Weights of a small mixture-of-experts language model, trained from scratch on English Wikipedia.
Size: width 256, vocabulary 16384, 54.1M parameters.
Experts: 256 experts in each of 6 layers, a sigmoid router.
Training: a variant of Muon for the experts, 1246M tokens, 9507 steps.
Below are experts of layer 6 (counted from 0) of a mixture-of-experts language model. Rows are named router (the router's row for the expert) and show model dimensions 0-255. Each number is 200 + 40 x the weight over its row's rms, rounded and kept within 0 to 999.
Before each expert's rows: a language model's description of what the expert responds to; "raises" lists some tokens whose logits its average output raises strongly, later layers aside. This comes from a sample of Wikipedia text that the model never trained on.

# expert 57
It responds to: Nouns naming places and facilities, often ending proper names: Creek, Avenue, Stadium, Airport, Street, Center, Subdistrict, bridge.
raises: ",", " and", " (", " at", " with", " of"
router,242,235,183,245,210,162,184,183,168,155,212,209,242,252,169,229,164,132,273,135,142,212,174,164,137,201,225,205,130,254,186,158,212,267,171,213,166,137,201,149,251,99,213,234,150,177,174,255,283,194,210,263,184,170,216,160,218,213,139,237,205,201,253,200,165,200,187,118,207,193,200,298,298,152,200,264,151,225,209,163,157,210,132,188,171,246,226,213,235,203,242,212,210,205,136,190,161,158,140,237,147,190,170,192,262,212,225,257,243,302,176,182,224,200,154,180,197,205,204,264,238,219,231,235,212,173,248,212,218,170,171,265,202,253,227,134,211,271,251,252,247,163,196,231,194,192,184,209,227,179,192,177,152,162,220,159,221,232,184,229,218,221,170,178,188,211,199,217,196,260,299,215,192,202,174,205,146,141,190,254,97,167,167,262,150,191,238,214,174,351,165,159,244,225,153,268,192,254,184,252,178,183,199,197,257,143,150,219,229,176,200,215,201,157,171,166,168,260,193,189,184,189,193,171,206,172,167,170,177,168,217,163,150,190,138,235,159,189,196,165,188,146,111,258,241,199,251,223,169,278,202,244,180,230,186,208

# expert 49
It responds to: Hyphens and en dashes linking compounds and ranges, such as well-deserved, 2019–2021, Lewis–McChord, plus "depending" after vary.
raises: "d", "f", "v", "w", "year", "to"
router,192,198,248,189,224,170,145,212,235,238,187,168,236,230,117,206,208,172,296,228,209,229,257,156,153,223,186,138,225,250,177,166,194,244,224,274,187,226,177,212,255,170,206,203,194,127,165,213,238,175,175,180,196,264,188,144,227,209,159,235,171,171,196,202,138,214,179,222,175,214,235,213,210,215,196,296,212,246,228,203,247,213,154,196,150,284,212,186,235,161,244,240,231,201,210,156,181,158,212,247,165,263,217,182,194,164,152,215,232,221,201,181,220,175,169,144,270,190,219,234,207,212,212,185,145,158,181,248,243,251,262,230,166,225,242,172,211,237,208,141,247,135,191,239,176,231,154,229,276,262,227,219,178,166,172,198,244,227,241,233,275,242,160,183,215,207,241,192,122,176,170,220,196,202,219,225,225,137,269,206,147,205,264,224,157,256,206,206,187,222,156,155,235,214,298,219,182,209,194,222,209,129,219,160,241,142,157,146,251,181,217,163,165,140,171,255,196,231,153,172,144,112,271,146,207,231,118,160,194,165,129,158,146,251,200,211,193,188,159,225,210,111,155,252,190,163,264,161,114,325,147,214,205,239,151,288

# expert 16
It responds to: First syllables of capitalized proper names and words, often Spanish, Turkish or place names, such as Bl, Re, Bon, Tay in Tayyip, Diablos.
raises: "iph", "ela", "iana", "ific", "igo", "ello"
router,155,185,208,211,226,150,201,201,219,224,211,255,227,231,165,290,205,187,220,118,146,245,172,151,161,128,260,208,151,250,177,224,162,213,233,266,225,196,124,221,274,147,243,184,187,185,183,158,180,269,213,251,178,243,141,190,236,186,155,272,230,240,214,286,226,259,136,149,177,242,249,223,181,216,229,225,222,249,203,191,156,265,219,164,156,225,175,188,223,199,233,146,220,191,118,211,159,177,204,210,193,279,188,197,177,217,265,163,232,199,234,251,216,199,162,202,235,263,180,217,187,131,207,267,231,136,169,210,221,207,207,305,220,155,209,188,238,252,245,168,296,170,191,219,209,252,117,158,171,239,152,249,182,218,202,147,170,219,213,192,244,183,230,185,193,240,228,251,87,234,278,193,186,181,228,193,113,190,190,216,216,154,180,178,154,231,214,247,196,244,172,133,192,188,173,255,210,340,140,229,186,159,225,200,220,211,203,206,250,189,229,232,189,167,202,195,160,235,207,220,169,201,238,160,211,133,257,158,162,194,229,175,169,200,101,312,155,228,194,233,183,196,118,193,223,169,217,220,211,242,216,238,188,202,141,218

# expert 54
It responds to: Common English first names and the middle pieces of foreign personal names, such as John, William, Michael, Willib(ald).
raises: " Hat", " Y", " Ser"
router,224,227,211,210,173,169,141,171,194,167,236,181,154,214,64,217,228,175,219,141,195,213,180,153,162,145,245,158,177,195,155,234,228,216,237,208,157,155,142,212,230,165,224,261,164,211,189,203,230,280,203,266,183,229,190,187,253,214,167,166,209,198,264,235,193,159,160,226,137,282,154,230,203,191,148,229,255,230,148,160,182,253,183,193,201,191,187,186,139,163,265,160,220,279,176,260,188,163,162,224,159,260,199,185,199,240,224,298,273,222,210,144,191,160,229,106,268,229,248,253,245,164,149,154,156,133,192,209,151,205,176,253,170,176,206,150,236,157,195,135,201,205,126,181,221,201,188,208,204,212,170,208,198,223,228,172,182,228,216,221,268,227,265,197,172,191,231,177,147,185,287,188,169,162,244,141,187,120,146,218,122,157,265,243,206,237,206,257,194,211,156,203,142,180,197,236,195,233,195,213,188,238,221,205,192,225,220,279,242,181,142,222,274,129,162,238,167,147,160,252,101,173,174,154,161,177,162,176,150,120,226,143,148,195,178,252,161,214,136,152,192,160,202,269,180,188,142,270,202,219,212,199,194,241,198,206

# expert 9
It responds to: Opening parentheses, superscript markers, dollar signs and quotes, mostly in chart, sales and credits tables: (director), ^{[, $, "Reg".
raises: "part", "second", "r"
router,187,240,222,236,236,110,155,297,195,228,282,253,211,242,250,302,183,165,286,176,198,245,184,165,146,232,197,129,190,184,161,174,208,223,141,225,170,207,172,160,207,218,254,216,139,145,188,211,277,208,189,239,201,172,190,162,236,198,188,268,185,207,188,242,157,218,161,187,159,253,247,212,164,229,233,245,233,271,206,128,166,211,115,211,195,255,166,240,219,143,232,242,275,285,154,185,191,184,203,130,162,233,246,157,266,222,171,253,224,192,162,203,318,150,266,132,206,211,197,190,210,189,215,192,239,106,287,223,224,185,214,228,179,159,180,152,218,146,235,212,240,138,146,201,202,228,92,256,184,248,153,228,184,177,186,187,198,222,245,210,230,172,160,159,167,206,197,174,187,170,183,186,232,192,225,247,174,158,198,235,175,242,223,214,209,273,211,291,203,234,190,136,234,154,228,227,177,213,225,183,143,196,237,203,201,193,198,198,163,200,175,218,202,177,189,201,152,185,144,216,209,205,182,203,166,267,137,185,214,166,177,177,177,194,142,193,196,257,94,121,135,150,180,270,141,165,217,188,190,271,226,211,154,238,170,210

# expert 14
It responds to: Single capital letters or short capital pieces starting a name or acronym, often after an opening parenthesis, such as PASOC, CPI(M) and Home Counties.
raises: "handed", "hire", "h", "Track"
router,201,181,252,286,213,139,205,210,248,262,217,151,205,228,155,292,175,165,277,162,188,200,177,191,113,243,197,158,165,190,151,183,160,231,211,250,190,200,215,182,271,187,172,191,161,205,221,234,288,192,244,204,176,254,208,166,188,167,165,140,176,242,224,222,201,152,93,151,130,205,248,223,172,162,183,240,259,206,227,184,222,202,163,207,160,248,151,227,199,154,160,204,297,259,176,204,159,182,240,208,145,236,211,127,226,128,222,273,252,160,239,199,259,148,225,162,250,172,210,218,194,150,231,260,190,54,238,209,265,196,193,277,200,183,202,237,230,274,197,173,177,242,204,232,273,201,155,208,185,223,226,161,218,151,203,120,200,188,299,209,191,186,203,205,207,196,174,212,104,226,205,193,195,182,233,237,204,175,174,240,169,165,227,238,169,199,246,165,153,298,212,102,201,236,234,217,161,262,156,233,189,161,214,170,172,206,160,272,208,167,188,173,170,176,178,223,151,236,172,139,233,273,240,161,176,211,164,147,195,187,203,180,195,227,179,231,171,226,191,135,185,176,100,177,220,228,199,238,179,202,192,196,188,292,182,195

# expert 51
It responds to: Field labels before a colon in infoboxes and taxoboxes, such as Species, Elevation, ZIP code, Full name, Draws.
raises: "rust", "ivision", "hr"
router,267,220,295,223,189,235,134,180,215,255,227,222,181,187,163,249,189,229,236,183,162,239,228,107,188,156,215,139,152,305,171,127,267,212,260,246,93,147,210,163,179,158,197,265,235,216,203,176,201,203,239,250,232,214,228,192,202,274,206,222,181,174,267,247,139,151,172,204,206,172,197,190,227,205,205,192,214,203,189,191,267,239,145,160,126,200,179,231,233,259,231,183,216,231,189,189,192,186,173,191,177,233,141,188,192,198,248,236,255,236,151,161,234,191,212,149,205,152,210,222,236,182,216,277,174,157,291,196,224,266,207,264,232,253,140,236,188,284,202,202,258,224,167,256,182,195,93,211,188,181,225,162,181,216,162,194,173,209,215,268,250,248,193,183,259,179,191,186,155,175,250,218,216,139,222,243,202,140,162,223,186,201,277,234,222,190,146,258,194,238,175,187,183,219,136,230,174,320,257,230,181,230,232,251,290,140,181,221,197,193,204,234,224,201,191,233,194,134,195,206,190,304,193,110,210,224,134,244,230,178,257,138,213,204,223,229,176,186,202,145,168,177,239,208,212,219,211,234,152,204,195,168,200,277,155,260

# expert 37
It responds to: Prepositions opening time or place phrases, mostly in, on, during, until, since, after, e.g. "in 1997", "on the UK chart".
raises: " the", " its", " his", " their", " 2020", " 2000"
router,256,264,254,127,204,162,127,218,245,208,203,196,167,333,143,245,166,175,302,196,220,205,98,151,219,194,274,164,140,209,161,158,266,231,204,256,224,115,121,197,217,164,205,178,99,210,186,181,291,273,255,218,165,224,193,194,186,181,109,187,197,263,255,308,151,255,221,204,158,208,256,206,209,137,192,200,180,248,227,135,228,156,169,191,161,165,128,216,203,192,208,181,218,232,169,257,158,168,190,240,206,228,226,200,241,239,222,237,222,177,174,176,240,216,197,139,226,161,132,255,138,178,216,205,182,157,246,246,199,147,146,236,202,207,232,214,209,224,153,215,255,222,175,253,213,217,152,226,236,233,127,179,188,190,157,190,192,221,202,177,237,297,179,224,198,212,178,221,165,231,259,225,209,162,187,202,220,113,180,205,176,140,188,197,209,241,242,239,170,194,160,123,222,204,208,247,229,249,187,267,175,191,217,213,248,247,185,183,189,203,207,220,207,217,134,197,186,159,128,226,115,246,192,176,164,208,138,242,222,212,190,171,176,229,99,253,177,203,152,157,147,194,204,215,193,201,191,213,154,182,157,203,173,201,156,219

# expert 43
It responds to: Decimal points inside numbers in data tables, such as 2.96 and 70.9, plus "and" joining coordinated nouns in prose.
raises: "9", "7", "0", "8", "57", "5"
router,183,238,266,188,180,196,186,246,158,160,173,272,295,257,162,231,213,225,215,173,149,269,230,141,166,221,190,201,190,286,179,200,197,254,184,163,190,229,217,204,254,148,246,261,163,218,166,189,222,235,188,245,172,200,174,222,236,270,149,215,134,259,245,234,170,245,186,182,108,197,259,243,152,194,148,181,188,172,201,128,182,165,158,247,152,250,209,180,222,186,183,203,214,241,182,130,204,216,230,266,199,249,250,192,181,175,196,230,148,203,174,193,249,166,191,158,222,194,198,186,212,162,269,196,126,136,233,267,151,169,232,252,198,198,138,186,289,243,194,198,249,171,190,233,231,175,197,158,207,262,213,227,192,227,179,154,105,206,219,258,203,205,136,241,167,210,205,180,99,195,277,90,240,135,191,184,215,191,166,214,188,221,188,207,238,277,196,203,224,165,190,230,192,234,123,231,176,271,172,250,105,190,259,217,234,224,185,224,188,130,205,198,227,153,188,241,193,202,140,148,211,255,234,164,179,172,103,218,178,228,142,183,221,274,188,274,182,267,216,149,147,154,162,249,187,172,228,179,145,247,182,235,173,268,187,208

# expert 38
It responds to: Tokens closing a phrase or citation, such as country names after "in", years in parentheses, closing quotes, and trailing digits in ISBNs and URLs.
raises: "\n", ";", " (", " and", ",", " as"
router,222,209,189,209,210,143,250,221,192,216,243,200,111,235,147,245,146,164,226,141,218,241,169,153,99,248,228,249,179,199,140,114,219,226,174,227,156,224,169,179,277,191,217,201,119,189,166,223,276,264,243,256,166,185,213,186,209,206,152,204,223,239,231,174,231,202,198,140,187,239,217,222,251,189,264,237,188,228,206,120,143,256,209,213,203,240,203,185,306,185,240,186,252,214,121,202,192,213,178,287,158,195,185,205,130,216,227,245,281,254,204,148,238,160,224,152,251,212,206,264,248,117,188,213,99,179,198,247,207,170,276,271,161,201,214,160,159,244,199,167,230,148,174,208,216,186,122,241,144,176,175,242,169,225,250,199,234,248,234,241,253,233,145,198,234,180,232,213,132,200,270,168,203,225,220,252,151,142,218,161,152,196,227,232,132,274,266,209,133,277,175,153,119,218,207,236,132,256,203,204,179,201,187,203,220,201,152,175,194,177,173,251,182,174,182,217,210,199,184,168,138,209,148,178,215,152,167,106,165,175,247,174,173,221,164,232,197,202,164,211,182,203,169,228,188,216,207,146,168,269,235,171,197,228,186,188

# expert 18
It responds to: The word as after verbs like follows or served, plus became, not, never and without in running prose.
raises: " a", " well", " an", " the", " one", " \""
router,183,284,253,267,149,158,150,213,252,288,252,174,200,263,199,237,185,253,311,215,229,178,241,143,139,224,152,127,192,225,107,179,270,245,223,220,128,161,206,216,206,149,240,183,108,230,147,209,245,249,139,255,217,207,120,204,253,191,217,192,142,212,255,141,205,153,196,171,161,192,189,148,179,221,181,287,219,230,216,198,193,236,189,203,178,233,160,153,247,232,204,177,293,237,147,212,188,134,187,256,164,221,217,162,268,177,211,159,206,211,149,196,246,179,176,124,258,167,116,241,110,178,249,231,214,217,211,213,212,243,197,197,232,212,173,197,213,180,182,204,232,255,191,316,147,187,134,163,197,223,193,219,191,128,176,214,212,229,246,164,240,219,223,195,245,205,193,209,143,181,227,228,213,191,232,262,222,167,177,196,142,196,258,187,222,225,163,236,158,180,150,188,176,259,206,226,161,201,163,221,145,198,226,174,203,235,168,179,262,152,188,278,188,179,165,176,204,157,166,213,160,202,236,167,202,254,165,235,168,141,218,150,200,230,207,205,146,344,141,217,207,164,208,202,150,244,164,217,193,185,233,233,194,238,211,183

# expert 62
It responds to: Plural suffixes and plural nouns such as -s, -es, -ions, areas, groups and countries, often after two, three or other.
raises: ",", " for", " with", " in", "."
router,238,167,187,237,191,182,241,226,185,276,173,189,194,216,223,309,196,226,249,208,225,293,184,153,173,200,175,157,112,238,120,136,214,238,225,217,165,229,151,197,214,178,191,181,167,172,142,177,245,268,211,211,173,205,210,236,206,228,177,249,203,159,243,179,184,192,189,159,211,167,150,225,238,135,202,239,240,216,205,118,195,222,153,147,129,276,202,212,203,216,215,256,227,269,193,152,149,152,174,292,176,214,179,189,271,211,201,262,272,210,239,179,224,224,141,141,220,218,242,261,193,163,207,153,180,199,277,250,269,211,193,230,203,239,169,225,216,218,182,136,217,219,200,248,163,180,191,181,161,190,173,247,199,224,217,137,199,172,210,225,224,153,203,223,182,146,180,238,148,229,212,263,186,157,198,269,116,164,173,180,194,99,246,246,202,260,213,227,208,239,172,78,180,206,236,268,111,306,134,232,202,137,257,231,204,194,203,189,199,203,197,281,243,184,140,204,216,130,158,229,227,205,254,168,226,225,162,154,166,173,225,145,204,196,182,200,173,184,193,167,164,144,202,271,132,259,244,232,185,209,258,224,205,257,146,211

# expert 20
It responds to: Capitalized first pieces of names and foreign words in lists and tables, often consonant clusters such as St, Pr, B, Ab, Ajmeri and Bălți.
raises: "yle", "yl", "win", "coming", "rie"
router,224,177,262,240,239,188,148,187,181,175,148,214,265,155,196,232,209,144,296,142,218,252,220,162,136,254,169,153,156,161,211,180,211,290,214,268,170,165,144,243,222,188,209,242,123,163,192,264,238,245,236,267,174,174,194,158,234,205,178,189,235,223,204,264,197,172,170,202,140,258,229,183,153,233,148,201,173,204,269,120,198,237,149,151,147,205,196,190,207,156,199,152,229,177,172,238,169,158,177,138,131,239,209,197,186,231,223,252,222,179,197,177,214,166,235,103,209,187,176,214,153,106,262,266,245,162,183,254,182,168,233,247,226,216,214,217,297,264,247,168,238,227,158,233,148,197,134,191,190,192,176,137,193,174,164,155,219,234,215,190,274,241,184,216,199,193,179,198,83,198,184,176,172,256,170,283,164,185,161,247,184,180,205,214,144,238,238,224,213,270,166,151,255,262,217,215,160,259,145,173,182,258,243,173,200,199,135,192,213,154,225,205,188,220,151,226,184,179,207,181,152,196,175,135,202,198,158,179,155,160,208,149,150,265,174,261,145,287,231,170,194,168,153,224,224,223,189,230,177,282,159,241,167,243,176,210

# expert 24
It responds to: First word pieces of surnames, place names and company names in tables and lists, such as Co, Mag, P(emb)roke, Midd(letown).
raises: "ups", "up", "uv", "ab", "ots", "by"
router,206,153,255,178,180,149,202,205,159,211,194,221,170,244,156,190,186,197,224,206,208,305,154,205,181,189,190,131,140,180,231,195,220,259,214,230,198,189,199,193,212,156,178,197,138,219,184,153,275,206,210,244,176,257,173,168,208,220,181,213,204,247,231,213,150,230,215,192,226,157,173,205,152,124,145,219,181,176,142,113,209,223,200,185,134,237,135,204,221,239,237,243,258,223,173,199,189,175,202,253,111,304,203,162,145,170,200,246,274,197,153,205,276,151,194,119,301,256,192,220,232,130,299,270,206,162,234,255,188,218,211,243,246,199,163,221,223,245,210,185,234,207,146,186,175,176,201,173,258,160,196,207,161,181,179,130,266,160,174,200,223,173,188,224,219,237,191,221,129,220,213,197,200,258,194,240,174,163,253,248,204,212,210,171,232,250,208,175,114,183,160,173,247,203,201,271,90,271,208,143,164,163,227,117,189,205,212,195,157,123,219,140,236,178,176,211,154,193,146,140,174,241,245,169,230,209,164,216,124,161,217,155,149,192,163,277,217,165,194,188,172,197,154,274,206,234,260,171,196,281,238,252,235,174,244,261

# expert 41
It responds to: Inner pieces of names and words, and single digits inside numbers, such as Le-aven-worth, E-ure, L-iter-ary, 5,5-37.
raises: "ons", "the", "ures", "ce", "gie", "hes"
router,240,215,235,228,154,161,212,238,135,245,158,196,196,269,115,246,171,245,196,234,134,214,239,175,171,272,231,235,121,239,203,212,171,225,195,276,198,120,183,215,250,200,217,200,154,198,196,147,276,260,209,232,119,258,159,199,300,154,188,208,176,222,263,205,190,204,255,156,186,248,181,202,235,248,187,261,267,287,197,142,124,230,220,170,150,243,187,217,192,188,202,202,270,222,146,220,170,182,203,243,199,172,185,191,212,211,196,248,145,215,247,226,265,110,124,143,287,204,219,231,246,171,250,209,161,162,224,224,243,224,210,229,177,188,209,193,209,250,155,165,211,188,141,264,218,174,187,171,198,205,223,177,169,198,182,239,220,202,216,232,202,141,161,197,217,255,217,208,140,322,242,187,164,220,231,154,193,124,177,190,216,210,260,251,207,307,193,258,180,233,115,169,207,179,236,221,149,249,211,204,152,263,210,228,246,208,187,190,163,146,195,249,261,204,179,184,174,182,179,121,178,287,247,200,222,181,198,211,225,197,154,186,222,242,212,247,216,266,192,158,132,170,243,191,173,264,186,168,160,190,218,283,173,255,215,174

# expert 29
It responds to: Prepositions starting a phrase, usually before "the" or "a", such as in, of, during, throughout, like, from, near.
raises: " the", " most", " many", " today", " those", " other"
router,231,198,282,163,220,199,177,221,243,259,184,261,183,233,125,263,220,245,340,237,169,219,123,129,216,180,243,198,169,232,213,149,244,219,202,153,163,169,151,242,231,220,198,224,104,217,193,191,231,223,263,193,161,224,139,193,202,174,139,224,207,182,213,270,185,213,173,180,195,257,270,233,155,175,217,188,206,241,194,169,232,145,156,153,175,210,183,172,210,247,230,184,267,226,155,151,165,131,211,219,226,231,198,147,217,165,234,189,244,205,169,156,232,148,249,111,247,181,189,276,138,161,196,192,176,184,224,282,195,209,182,256,264,177,200,190,204,287,195,147,254,196,187,239,199,189,173,204,177,201,170,186,137,220,197,187,218,170,235,222,241,276,203,241,253,149,199,203,151,247,229,256,184,143,192,173,181,103,184,178,144,148,224,217,222,210,230,265,186,195,179,124,230,230,204,249,146,294,187,224,133,175,259,224,246,225,174,166,232,252,130,187,182,229,119,160,187,175,114,228,104,249,184,163,212,221,160,193,141,187,228,127,125,226,163,245,198,228,158,165,165,185,127,211,196,188,204,204,205,208,200,228,181,197,192,242

# expert 34
It responds to: Middle pieces of words and names, often following a D or d, such as ipl in diploma, unt in Duntocher, oub in Doubleday.
raises: "insky", "named", " portrayed", "omin"
router,172,200,243,214,234,207,182,173,165,198,225,199,164,267,209,169,194,182,276,145,196,226,160,129,168,235,204,117,158,198,182,184,243,335,192,250,207,155,138,169,255,166,242,276,186,245,150,234,199,207,202,186,218,152,221,187,163,179,206,166,200,134,265,227,191,255,137,144,206,286,173,277,229,173,261,225,232,240,121,211,157,195,184,200,128,264,131,224,203,200,183,122,180,269,231,256,217,142,170,155,202,250,238,201,266,238,227,289,224,181,239,154,183,192,176,136,263,135,174,242,211,220,115,232,189,138,265,258,250,188,270,220,176,191,229,187,215,265,146,175,189,202,217,215,204,184,146,176,217,146,167,211,184,114,220,124,232,169,222,166,254,226,210,168,206,216,151,238,136,198,209,250,192,154,206,211,150,176,235,257,182,154,281,187,167,260,197,264,172,208,258,152,171,260,209,255,188,256,192,259,164,189,220,186,201,189,147,227,209,256,208,229,243,134,179,213,155,208,192,155,207,185,238,207,181,228,156,185,145,156,156,212,164,197,209,173,139,204,178,142,171,139,222,174,242,198,183,233,196,234,251,213,235,223,199,247